Weights of a small mixture-of-experts language model, trained from scratch on English Wikipedia.
Training: a variant of SOAP for the experts, 291M tokens, 4436 steps.
Below are experts of layer 2 (counted from 0) of a mixture-of-experts language model. Rows are named router (the router's row for the expert), gate (a neuron's input weights, with its number), up (a neuron's input weights, with its number) and show model dimensions 96-191. Each number is 500 + 50 x the weight over its row's rms, rounded and kept within 0 to 999. Numbers have three digits each.
After each expert's rows: "mostly gets" lists some tokens that are sent to it at least half of the time; "comes after" lists some tokens at least twice as common just before its tokens as in all text. This comes from a sample of Wikipedia text that the model never trained on. Tokens count by the router's weight.

# expert 4
router:410561483485465504471482449514490509462461459475500519493527523603473510464522506456557478437455439506546436485553489479459517493525448540468566494562553477502586486507537535477476452498487497513563516496546473434578624578536607456477522492517481575501602489466472537508487388416505485468
gate3:490457501511491538443371515505517478476443529568554434454509473471514455476547521510430451477487496462531500464594473569432434457523475557521561571467445493480490428509474466476551422534519454586530589524447475565558402506511482550544449436503460453551501467508538554479462505518469557518
up3:434464411492463510433484502483439390400500494466500529490496514446425434534559514466515502474412618504463544538508462462503449528451635470477430487518491505446449478464532465493492437447557517483521486601490458526546516470489481650458467521526623570524482313548468515522526582502549464558
gate4:528508492578500461564531484466538517499560491501459476501514492505522519471476486535496524418430468600602515499510511485440510491472597452523518509483432469498484473525517540395460389473584412463444513527426483457552510432504477484537472585304503508536468420516502414500499481488605516498
up4:469422441443533488515477557479442423455518517585472551492530444509492514535608500498476492486487542413480471500447478423518490521582494560472466511489483522525587516484541507554590419454403652538486474526556450458429481509474509580514578446514436522492462514457560511580521472547436473549
mostly gets: "| ", ": ", "\n\n", "201", "199", "202"
comes after: "\n", " ", ".", "\n\n", "0 ", ") "

# expert 13
router:452425552456544528557445400571476551471520507490555453415525587554530521487538511529587432513463443481550477534528469527457584485519439529454457505504438491615573464428469494549490470496498495507385517565489522544537574459601530480557489469593496478475489466501481460486569516428544458475
gate6:573423539464456562537523531540500529540545510507543555463539548316469481491526491532433498512495499461493406487588545496495548456540420497487483470480487596514508485419399561527523500514497631550541526460456539508498405530551518475490469496498645502600489487384507547515514527464464529464
up6:531488473535506543508503537515411531565573508581535489536494608444472554509508445533389526438518488377461420526507466438467611444460436539421498436507625560422429430468422529502570542473431517541519411386402502504541503471538460526515478536482486487485525542454522440475528517545559528503
gate7:502536493563568491510620572430496512449471553427476449584511476529506503464488563516556468459610465449547517450497466466496546494480491555414413620528516537480474453429452496433476513543447480552503496492490547502483508489504497454530463504448378461430549488414438476403487533537461464377
up7:468483421452442544466541533506478458383566488479526380553519495449443529421427560484489578519481491524579523576550500502533447499488465550489529470542518518528549462507480529407405574416496540575527516637481551433516525528401498380477563572486475464537529453515529508476601485480459578494
mostly gets: "\n", ") ", "\" ", "% ", ")", "ations "
comes after: "|", ")", "==", ".", "===", ";"

# expert 8
router:528473472473450531518492454562538541437526463454522422518492582488531506512545443491550535465441495515542518502506508443449528584527540561518476355562462536591626609468549521529394451541543590550477554512530467538479558513595532396490532397529508452533554412510476482504483515490468416543
gate6:508468489550425528468505571539551438556560436559542454605447507506510555532513445489485472545432559435482424501568471487457473506544532546568493478576564531520457474500524428471527596520478490485542487524488480517551467494434522412542535401482542530474502408478578523577473495480559453547
up6:554499484439522457526487477630580589455465451522553436613495513405530455470445472431552393551506462447521517515460599533573494600519499511405543513534467486417473466525525516475562462428373464548572552505419427546535543464546517501503499551486397479524517491472399462432499502433487508433
gate7:592431472487477462563452414457493521458603531505452508548510467422448404543427481536526434533396535477515462412495486512527492420503466506504435440497488524443471564445551505547537570645481436551567535575479442399379475398550496441530522343525457579517489532406441457570500444526516511485
up7:575415520588489479511503529473442454466547467454431558541446414510480482499459429508496448555389474532566528470487484511448537423580419461566475513449593527439563505514513517502488519614472518447535550576515439440449428443636480451504535412495451604498481602443512472560527440433449505556
mostly gets: "Total ", "record", "appear", "Votes ", "|---|---|---|---|---|", "comple"
comes after: "| ", "- ", "==", "== ", "===", "=== "

# expert 7
router:507521483520453458473480469543461516471485436499482492445454496546472482436541526463549489460494471593458405487532609481466564509572418551414481412581426512579556539461526457493451507580474521549390463561516487508501656473650616460499651467517505481451546449576436527461483504505482410464
gate6:486561495473507534474535458473440541484468519565523432459505400469516509493464430434559531510459558477500533527534435523486458563493586543551441623529446421494520533467600421527474536551536503512532482453547441443505534536398574569555521538552501479405518477525503510457534488447424467496
up6:505446555489516497573460594470603533516483493395534532465591536499447550487532403507483514487540531461452526476448554538465571424528400468392510485542456481530475468480443474516481482523530525551494500374501520481500509407488505562472447615426498581501481520562383522541508455539506461520
gate7:495505566509546428455498504479580528566499464480497391557478483502456494546538440430533432490537541548511386397491445539553457477473469367493570527556531473451534498477396548443480592516499458579555574545329466427496491468548575502482500453517498498502487528494497507552462419447491536541
up7:468442453423454505532477455587453484616506523565455552529469498527415410468559489515553527516561570535586468518552475439469491537528521552497588469524454487582475510570534534539569526508491490479520492553628492511446367490560446440503479472385452542495519527566454574517464495486554514403
mostly gets: "born ", "General ", "written ", "published ", "created ", "established "
comes after: "was ", "is ", "a ", "the ", "(", "="

# expert 3
router:453451482485510432464463496528561529523506465410490438457456610545557556435586513507654506448454468584517473500584545503478562559563422629481421455520456519574537507478485507520428487586532554505435461489512483477443558489551553386429484439534408474536537478487581510490524464479524448549
gate6:377474541464474539455576454567557483467464491518507441484432515516472538510570524490530468409436487500397502524551473471646466397449465536498583514532471556657484505454434580498474565467510447592516563443538437481508412517407533473461411540495641547514524443512467476555505469555456509480
up6:488523477434474494496520476543502493464468513536547491513573539526523379535556421508519499465462479522395448521473501520408458452507521549496552510510478488524491424488523474594553537439593448574458538538532520503549567480477570502500426510501536499561565435456454493485531509597470545567
gate7:487561472542626498503474555494522474654528534581466421519456521542527425496474567548496527484405528500452506480622542433476493519459497503473522478395505440441538548475478477495466462545483538512495505569534453405550585579476417510508532506494608490436468494453460682471444505423555563540
up7:480495515533511498515488445566490437577569544512391412448445520488482470420444454441535583432482510438401514470506537509553365552534506487570475572540439571492461475453490441545500448590550490435525427474530491430601604486491519451401518479395544540506559538571483476540470562435469369597
mostly gets: "El", "Mc", "Cor", "Bar", "Car", "Ro"
comes after: ", ", ": ", "of ", ". ", "in ", "- "

# expert 1
router:529475607446498512518473406537442520455489348530494450489496490585579525401492457435568458455529535538522466423540528460368512488572419559477463388549503505617527508464507529528438444478497511624455457456608470457474574449541531518480576454606470470604542444539558474432494502512484499489
gate6:584400481498612526505554513436585506487494558550541508421468477453435476482568495448421568544508569454546544673473463544559516539436510467495497504411453544476468543496490468482504576526446445523510545519503482433469561499422417462544558523492490513450530618567570472461551492523499534459
up6:467445547612489521555494459497426506492481510536539515381470511433515501663493422461393522500486498437473554528455442605486522513445474503478453416471477536427477520529506505501463526608494493566501445494461458446496468412539577469461594555586497583537425582357535453495507472449508534549
gate7:544491515520433578502494483451522505443486454533520558511521467549500514502523558597534460558524465499550446453471558507597523583472529466467421501477504404546519426471491512477616556460498453464475549562580490469479591478439480528543434556558386484507452480517525535533441419489540477516
up7:530499359574520548512487470462538548504502515496498584531440496455531599402472422501515463490514446530523480472505560481477494533535568397523457537549581462434521454523473490524525546492534408457510609576553383506467549552490522519555524518529383473523487453536610470535454394592524468476
mostly gets: "St", "K", "H", "W", "G", "Ch"
comes after: "| ", "the ", "- ", ", ", ": ", "("

# expert 6
router:485561460548607467529485472529463553482421475585513497411467554513489549466547540561548436478428489498513466471535477550469503550499527482487504382563487451567484540477452456465428459593558578544504464496555482416458510437587560502468528511517408513527489525579466422461548485453502525426
gate6:516568491570438556462508446515409515497570492492541376402458482525546596508489577411590495517393517486497488407542502522591534507405566503563483433490509503466511547542581534520561526453553560473540575521530467496494457559519482508558515553510515481446581391485570462490395528416490396500
up6:503449508561461522486443457483513453422505516462518530494572525467532520564393519520550510532517423576490508593454517561549539493500508565514556547515426493593454435489511426516491465506560480443467485501629537543491456460486418549548496578492527458570462402474505561534465474464516433443
gate7:442456356555491527608603547486528472518454476529542442571496520419569560512444497495431474542532425602487562428504491524408533467555515438486565429583560554538477433496522546553488490511507556473481480424477477515491492534451490482479503468381496459540466468549486531486561497463511493424
up7:492524570499534527529422520508548475501474466453517482559473474534471558532503479351472555455511504464584473537552592513507569485487530517483528581513560482485475525548530456471550527450564474444487626443555448428520520460539478550497418544544524476612478561430497509562518584446492417545
mostly gets: "0 ", "2 ", "of ", "1 ", "6 ", "3 "
comes after: "| ", ".", "201", "–", "200", "202"

# expert 15
router:520452454519571467470500501516511584483434441497513430449471562529513569424481371533509499466498396498551459473510521496465525545524445511465438448607463463518567511461490454578402512486531563523432498501564436418588482558562569538451546408503516512525590462626480519570504555454507400444
gate3:485493459598581465471461474515548538458464431531530563538481516492521576537484416476509486402489494484495493469417536518527531520463518567573453490528563503563526455466499478507445456504531535525535504509584471581557432507470559444501509489588597571479455523404501459561446566481576460504
up3:471538498529417563499458453447426543539467468452456456547563548561480517478523490496588456552515463518466529485447574520464474467574584411572448450530496487466509604535524457505486522585519530525510569482520447517507513501507508630495453586468494502536486439519404512472488432430551475609
gate4:495455418454480437574549518544477494581556423524402517535584534570463551492554509413502416530493442459557516529474466456466533423496415503517582490508421480513565542393499507567450522560458508518492603479520469523537428479446406503459505455454491580476536403484424540529459501556512538421
up4:522481429492477481483497529570498481459546479564505574503531508521424420567530543462580562553545509477553493528496503471518465539534492505539412480549416543447450504486481415503445513480542489530477453492486478448461501537532534546557491589526619485554408529504412343515486550484574471455
mostly gets: "the ", "The ", "-", "his ", "their ", "this "
comes after: "of ", "'", "in ", ". ", "to ", "the "

# expert 0
router:494447506472398500482527446479530468514379408533484445538351522503561516462516474539578479451532412615499491446580549515509485581573436554429450439544422530522567413581535498553389441554628519486544537444553473444469540480536542422519515410573433452596499471538576617484528478512512458489
gate6:469575412493380442425443475535496447466587503450408586488518491486498465591542536467445432502497588505571560443420491495455488410523514528515538373543538571525518483553490529432399483497508501484469498524547497405560467365424426448474478495517531479548527494531542518563428508570485436567
up6:377588482512414470506474513494520503465531494451480493535471490523509430529481536482483538528438501498527561462528604494468497384487518500513519494581479507564531633481497593454515531485482536467526478569483532487577514545536439458533529523526525533513497535544492599518578430527481465549
gate7:479534497506417453514496457490528561469370463457519527436550570494510490571478584535440478526561577487493450645534594472499483375505547507467517445460527480542493447507576549446433531451554443522443485523501517602597400493499534546518425549576484447517518429485521625445488455525523512481
up7:474473472484530557503560529493511405537578488539446458491474405478548505421458462446567517454426425542476534348403415509472525631495443489541467620523455568486474539502455410497564506505411511453546565459477505403423554521511443502472575467426514569463422588498498386524532551494476497490
mostly gets: "was ", "that ", "He ", "which ", "also ", "have "
comes after: ", ", ". ", "ed ", "es ", "it ", "that "

# expert 14
router:498381545574575538439416462595501546452489396503509521445472567560455623471568547546597423469552474489556441514511559442432566575600512532465478472571459408500527570542482444458463434512578551513528474514514453431567548555552465515586536479527449477523559361562541533470502473488520490470
gate3:502475510480464473480437573506412442442480536561486489582435421478484473466560521554545520390566518473464485487510532448475513539496539447419516557488459543469446413540580517460585529505511475410465480487520522581564574453554494598547475408470400577578576486517538402551482497556502533406
up3:516478547409578477567464535535585549493540490462492492514531483556452462485542466539509486386599481552462477479477523470513429470585510519571520611469501569536411563420485600585557438480401437489486503532510518449479525458491415526515427412515515491522448558477500493510470526537548446464
gate4:451536469544520490480524492532427509486453459525560487531482471558502438459473460526527557587427388561508550552444533480470469410517589460524537547490457436516414439397455520475474527549499477477493394531424576546523436518481540520458533550597511556460518492547523484474539521513541546549
up4:531596546541421476483486527466572417498569527520483601437513421422540469529473516478453495386499574458556450422530486495509545549501453543496473517493384505435571542506432401502519427422435530467435605554562469475480531419473457548445496471480439539439461521506594559522555474449484498507
mostly gets: "sup", "However", "dep", "cont", "offic", "Cent"
comes after: "the ", "and ", "a ", "to ", "an ", "of "